config.yaml
num_hidden_layers: 13
hidden_size: 256
n_experts: 16
experts_per_token: 1
d_expert: 192
d_shared_expert: 0
hidden_act: "swiglu"
moe_layers: [0, 1, 2, 3, 4, 5, 6, 7, 8, 9, 10, 11, 12]
router_score: "softmax"
normalize_top_k: false
routed_scale: 5.28
balance_loss: 0.000674
balance_bias: true
init_std_router: 0.0356
lr_router: 0.000765
vocab_size: 16384
norm: "layernorm"
norm_eps: 1e-05
tie_word_embeddings: false
optimizer: "adamw"
learning_rate: 0.00144
beta1: 0.95
beta2: 0.95
max_grad_norm: 2.0
batch_tokens: [65536, 131072, 262144, 524288]
max_seq_len: 768
train_tokens: 340500000
max_steps: 3716
dataset: "wikipedia_en"
Below are experts of layer 4 (counted from 0) of a mixture-of-experts language model. Rows are named router (the router's row for the expert), gate (a neuron's input weights, with its number), up (a neuron's input weights, with its number) and show model dimensions 0-255. Each number is 128 + 24 x the weight over its row's rms, rounded and kept within 0 to 255.
Before each expert's rows: "comes after" lists some tokens at least twice as common just before its tokens as in all text. This comes from a sample of Wikipedia text that the model never trained on. Tokens count by the router's weight.

# expert 5
comes after: "2", " S", " N", " V", " R", " T"
router [154 118 142 103 140 138 128 130 164 139 107 157 129 129 128 138 116  76  97 144 135 146 163 122 105 129 107 101  97 128 111 154 110 139 167  96 125 116 151  94 115 155 126 162  66 128 139 114 143 118 107 123  94 165 121 132 150 137 150 108  96 140 181 136 150 167 168 107 118 108 111 142 108 115 137 125 190 118 157 127 135 130 140  93 166 144 140 137 124 136 183 107 128 103 113 142 110 112 147 123 140 170 140 134 125 128 110 105 120  77 137 133 152 114  95 120 136 128 130 169  94  90 104 145 132 110 141 138 128 121 139 126  99 126 160 166 169 129  82 171 112 144 121 133 144 167  96  90 169 120 126 101  64 102 136 127 131 117  72 151 107 129 135 138 117 168 204  89 151 109 133  97 134 155 121 140 133 180  80  93  89 114 112 169 142 110 166 135 139 131 118  96 117 155 120 115 120 127 107 147  88 122 149 149 139 124 157 110  84 144 125 147 184 109 115 170 138 133 144 132 137 135 110 128 135 133 163 108 170  91 118 144 137  80 101 156 162 130 128 146 111 127 133 150 106 119 129 157 148 123 148 120 144 117 123  92]
gate0 [133 120 113 129 137 154  95 132 154 139 161 133 156 116 144 126 102 132 124 178 103 112 130 141  97  93 159 112 117 132 111 158 133 156 130  94 130 114 136  91  95 151 105 134 113 139 147 119 151 137 104 108  84 132  93 134 188  98 145 144 138 168 131 121 169 103  72 113  86 101 135 149  99 194 116 128 150 134 124 142 159 117 106 141 132 139 141 170 102 104 161 139 157 121  96 123 130 133 122 121 124 149 116 141 112 111 131 132 125 104 111 157 145 100 114 143 134  95 139 149 116 109 142 170 151 127 154 120 151 117  99 109 116 104 140 129 143 166 113 105 111 133 140 139 105 124 169 128 103 146 138 123 124 137 129 163 144 101 127 126  84 156 165 143 112 167 174 112 165  89 118 116 143 142 168 116 105 137 130 127 100  95  99 140 140 113 155 127 130 139 138 101 160 116  91 179 128 155 164 132 114 189 119 120 121 102 111 117   8 120  99 143 128 140 104 121 122 135  84 124 127 154 130 131 154  99 139  66 152 149 124 120 109 135 121 104 159 180 109 128 146 155 144  98 116 169 130 121  65 124 119 129 122 116 129 114]
up0 [220 137 110 123 147 138 141 146  80 136 171 148 110 111 138 131 128  80 124 116 147  98 114 137 118 135 148 133 128 183 135 115 174 119  88 141 145 157 113 134  95 118 122 143 141 153 141 158 138  90 115 134 111 122 155 170 177 120 141 127 107 144 123 135  87  75  81 130 118 112 141  88 122 134 134 139 153 148 131 105 123 125 130 144 107 104 160 150 107 107 104 201 158 133 140 142 131 132 108 148 124 175  78 104 131 146 105 113  96 138 130 140 115 112 142 143  86 148 136  74 144 139 146 147 112 145 109 105 128 117 127 118  90 148 117 138  91 122 122 148 101 114 160 119 184  95 134 149 150 127 154 141 160  99 116  99 137 168 152 130 125 141 102 123 111 113 139 118 162 135 101 152 153 116 125 109 119 123 140 142 125  96 133 112  83 142  97  90 108 103 104 154 164  89  89 132 133  98 130 129 145 154 134 157 124 139 104  87 115 138 124 118 136 168  90 107 105 155 133 131 121 147 159 149 143 136 119 136 144 143 149 120 116 121 130 114 136 158 101 148  72 123 146 147  96 118 113  83 111 172 152 112 172 130 109 201]

# expert 3
comes after: "1", " ", " |", " |\n", "4", "–"
router [ 99 107 106 152 108 107 130 136 194 155 107 112  97 150  81 119 105 147 116 119 161 152 122 125 140  98 124 164 124 120 163  76 131 140 106 113 125 124 141  83  78 127 144  84 114  94  71 152 130  71 157 126 132  95 134 140 100 161 153 158 165 161 119 147 137 141 146 131 127 135  86 169 137 109  91 130 127 151 156 135 113 109 116 168 154 120 133 113 125 142 174 116 118 117 123 172 125 127 168 122 136 186 134 143 128 139 132 168 170 127 126 130 121 125 136 112 145 135 172  97 106  99 126 158 166 128  94 145 119 102 127 118  96 137 106 132 135 166 169 101 123 103 102 147  72 131 148 138 122 127 115  88 123 134 111 113 137  80 123 152 150 164 118 153 108 134 144  85 146 173 159 122 106 134  88 137  77 154 150 142 119 109 129  96 124  94 144 124 100 143 125 108 106 111 101 123 154 132 113 140 126 115 154 139 136 127 154  95 155 116 142 133 110 125 149 181 115 159  83 126 138 153 113  99 164 122 137  89 128 119 150 113 130 151 115 122 185 131 126 134 137 132  86 150 118 157 145 154 146 134 133 162  76 127 108 137]
gate0 [113  95 143 107 100 129 125 127 166 138 130 137 171 137 107 148 123 103 112 154 106 116 120 133 150 153 138 128 106 124 144 118 126 120 129 113  86 100 152 120 144 122 154 133 132 113 126 114 133 160  67 117 122 131 106 122 131 120 138 136 116 105 127 162 157 121 155 143 105 180  90 150 120 116 154 112 163 154 126 167 122 151 117 132 130 168 174 170 122 134 130 156 116  75 124 109 101 128 150 137 110 134 113 173 147 120 133 133 183  99 129 150 129 193 137  57 169 113  96 148 132 143 118 153 134 123 139 100  96 127 154 124 134 153 127 145 121  77  82  73 113  93  81 126 141 148 106 121 146  92 106 111 100 102 155 163 185 127 165 117 116 125 117 130 152 155 188 149 157 130 141 111 138 138 129 101 125 138 140 111 136 129 128 117 139  96 145 150 142 115 173 122 136 115  74 140  99 127 134 156 142 118 142 142 138 168 155 110  84 124 107 130 166 144 168 113 153  97 137  99 138 170 135  84 135 142 152 160 150 124 118 123 123 110 128  97 101 123  88 143 114  92 114  70 110  90 127 127 101 130 124 108  94 126 103  75]
up0 [106 126 153 147 139 149 154  99 125 108  97 141 147 103 116 135 177  97 167 134 128 136 131 143 171 133 114 122 174 170 150 139 198 100 123  94 185 149 134 159  65 130 117  98 129 135  99 151 141  92 110  86 149 149 128 134 126 169  67 144 132 127 143 173 155 141 128 100 142 143 139 119 153  94 136 135 101  93 136 120 124 157 121 136 102 115 129 107  71 106 102 121 112 164 135 109 119 139 172 118 127 111 134 168 129 147 126 135 157  96 132  96 141 131 102 135 125 118 152 146 122 110  87 131 156 141  94 129 148 156 124 124  97 138 117 161 121 151 147  86 125 171 152 157  61 136 114 117 137 150 109 123 143 124 104 168  87  90 144 102 149 147 107  96  89 163 121 114 107 140 166 143 140 123 102 111  84 154 131 143 152 141 134 116 134 106 139 187 137 139 136 124 100  97 178 125 129 129 167  77 134 127  94 111 163 110 141 101 132 149 160 133  88 135 125 160 140 134 138  89 112 142 123 100 103 140 134 144 103  87 147 142 108 134 145 125 110 141 123 141 132 159  99 143 150 133 171  96 110 142 126 121 129 118 152 131]

# expert 8
comes after: " was", " he", " and", " He", " a", " also"
router [132 114 139 130 110  98 152 127 159 140 146 125 137 133 112 141 149 125 129 175 116  91 123 121 101  95 123  99 144 115 154 144 136 148 154  57  87 124 146  96 131  99  89 137 163 128 110  98 153 129  94 190 137 112  94 117 113 151 148 124 140 152 112 117 156 132  82 119 126 155 100 129 135  65  96 152 128 160 127  92 144 119 145 108 124  86 116  97 108 164  96 139 117 124 132 165  96 119 110 136 156 146  88 150 141  89 114 146 163 172 132  91 163 107 149 136 125 156 113 118 141 125 148 109 170 145 128 124 125 155 138 134 121 177 103 129 115 134 132 148  86 137 143 103 134 143 146 145 131 133 121 138 139 176 122 135  78 130 152 128 141 143 129 111 117 119 136 128 115 109 182 148 126 148  81 111 133 141 158  95 128 117 157 125 173 144 144 155  89 149  74 111 100 153 105 117 169 128  94 119 128 152  83  92  86 144 168  96 177  75 150 105 133 133 108 145 134 156 156 147 130 186 153 129 159  98 118 112 109 169 125 141 129 143 112 117 108 133 151 156 161 104 122 155 135 140 149 135 101 134 143 126 108 131 114  87]
gate0 [125 140 144 129 117 156 124 149 159 154  62 129 141 109  90  95 129 169 112 129 132 123 102 144 125 155  82 136 114 125 113  95 166 112 124 116 133 131 115 140 106 124 147 150 138 101 129  77 133  76 158 130 191 130 119 161 143 154 131 123 162 120 108 145 138 117 133 139 131 139  92 120 125 122 147 122 134 136 106 107 162 126 142 150 111 127 161 126 136 160 111 125 128  92 127 119  87 134 121  73 155 166 119 121 140 129 132 157 161 119 140 118 106  96 118 127 153 127 158 110 157  80 160 134 158 114 102 111  81  88 122 113 123 124 117 173 167 137 136 119 115 117  89 132 127 101 129 181 140 141 142 148 156 165 142 134 140 109  91 169 103 145 122 134 103 137 153  58 135 132 109 135 111 144  84 147 124 139  94 129 123 114 128 131 124 119 137  40 140 141 131 103 144 129 133 146 178 104 177 135  80 139 121 152 170 157 156 135 136 168 116 127 146 117  94 131 101 136 138 107 124 152 172 101 138 116 159 122 104 116 158 103 152 149 119 134 189  79 124 102 147 122  89 120 138 105 107 121  90 151 158 125  92 164 122 130]
up0 [159 127 163 119  87 110 115 124 175 130 116 160 147 172 127 123 136 145 154 187 117 127 131 143  97 136 100 115  92 123 131 128 149 118 148 130 142 116 152 120 105  99 147 152 170 115 162  95 101  78 116 158 133  86  89 155 154 152 135 120 152 125 119 135 114 114  99  88 109 199 127 133 106 127  83 164 122 136 122 111 147 129 172 126 123 112 144 123 127 156 126 135 140  92 103 140 137 101 125 104 149 150 108 157 123 147 117 160 109 108 131 115 128  99 128 106 131 117 145 127 150 121 148 139 144 131 161 124  87  85 168  68 149 140 145 148 110 116 106 120 101 163  89 143 121 123 125 181 109  97 146 140 168 158 143 119 149 116  99 129  93 149 120 128 128 114 173 117  97 126 155 115 138 132 118 121  97 126 118 130 119 126 123 102 146 135 122 109 104 187  99 114 103 143  95 129 150 110 146 122  98 167 100 144 137 144 145 130 154 127 146 104 182 109 110 117 118 159  97 124 147 156 123 100 172 120 121 129 129 136 141  90 122 120 105 128  92 112 148 100 149 133  79 141 197  94 140 160  64 162 166 103  91 140  88 137]

# expert 1
comes after: "0", "9", " U", " C", "8", " sp"
router [113 150 161 150 151 156 166  91 152 145  85 150 129 121 137 118 140 147 155 127 138 100  98 120 138  91  91 114 115 131 103 123 109 130 105 166 126 121 151 149 156  75 148 107 179 101 133 152 111 182 130 118 125 134 123 114  83 148  92 136 105 134  85 145 126  87 141  87 130 120 153 137 141 148 123 147 112  95 102 147 118 145 101 163 108 117 110 107 135 147 151 141 103 112 145 110 120 151 122 114 125  75 144  96  89 146 142 171 149 118 112 156 141 136 115 138 111 155 109 125 126 122 147 155 103 102 117 113 111 104 140 184 149 127 123 107 117 122 114 145 204 132 108 154 128 108  99 174 121 120 130 133 149 135 138 112 132  73 110 154 149 166 103 107 148 128  67  86 131 152 112 120 122 140 101 146 124 115  94 102 176 117 117 147 154 127 117 142 157 155 159 133 123 141 160 133 116 135  95 174 124 112 143 164 171 157 111 151 129 129 129 116 116 101 178 123 141 137 155  75  51 131 120 145 107 131 115 127 102 111 114 138 192 115 119 139 114 124 186  94 127 131 122 139 126 100 138 109 107 137 121  91 103 129 128  98]
gate0 [120 153 147 110 121 142 140  24 191 155 138 136 145 165 126 121 128 101 140 126 151  95 108 136  94 105 114 153 127 142 129 162 118 128 118 121  88 119 142  99 141 122 156 160  96 154 139 110 121 121  95 128 103 155 115 142 126  99 148  99 136 124 113  88 120 137  97 156 123 121 160 127  92 137 139 138 175 136 135 145 141 172 114 147  91 153 153 160 100 106 118  91 129 134 118 105 131 146  47 149 118 120 143  95 103 125 161 112 150 154 131 152 126 119 126  51 162  91 140 123  99 121 168 163 133 121 158 120 126 123 167 114 168 149 109 124 109 184 101 159 140 117  81 171 126 114 108 107 159 113 134 145 148 113 128 129 135 178 123 116 104 115 111 121 142 150 161 129 146 161 127 139 158 161 141 120 102 129 147 101 110  64 107 136 109 139  98 105 132 111 145 132 163 100 148 112 125 138 138 131 132 102 130 132 127 135 108 120  76 114 118 139 139 123 175  97 123 104 154 104 116 136 135 122 119 149 119  87 141 146 126 109 158 121 154  95 130 140 134 133 117 147 142 138 113 155 124  72 118 125 173 107 139 123  77 110]
up0 [143 171 106 150 120  80  91 130  96 122 116 148 105 140 135 109 137  95 102  97 145 100 152 121 142 159  87 126 170 133 139  99 148  61 150 106 135  92 128 159 138 130 184 141 158 109  53 154 168 107 142  82 171 168 168 125  92 127 118 102 124 138 173 128 144 109 128 127 126 156  82 140 128 114 130 142 118 140 125 121 145  83 121 174 146 113 125  70 117 153  95 134 161 122 125 119 120 156 111 108 137 115  95 160 110 138 107 125 119 175 154 154 126 150 145 181 170 125 114 155 101  68 109 108  84 122 121 120 147 107 118 118 142 167  90 147 115 117 160 122 163 106  93 124 105 119 140 110 116 117 140 105 105 133  86 117 100  82 109 115 133 123 141 105 149 150 116 116 136 115 142 143 142 147 143 138 110 149 142 159 146 158 129 103 146 162  93 123 127 132 103 128 144 132 160 141 122 103 132 122 126 112 121 152 134 119 133 133 107 118 146 121 140 113 119 167 131 120 142 147 174  94 151 148  92 137  98 153 109 103  76 146 133 142 107 191 122 118 132 144 145 114 110 162 155 120 143 135 154 134 105 126  96 114  86 135]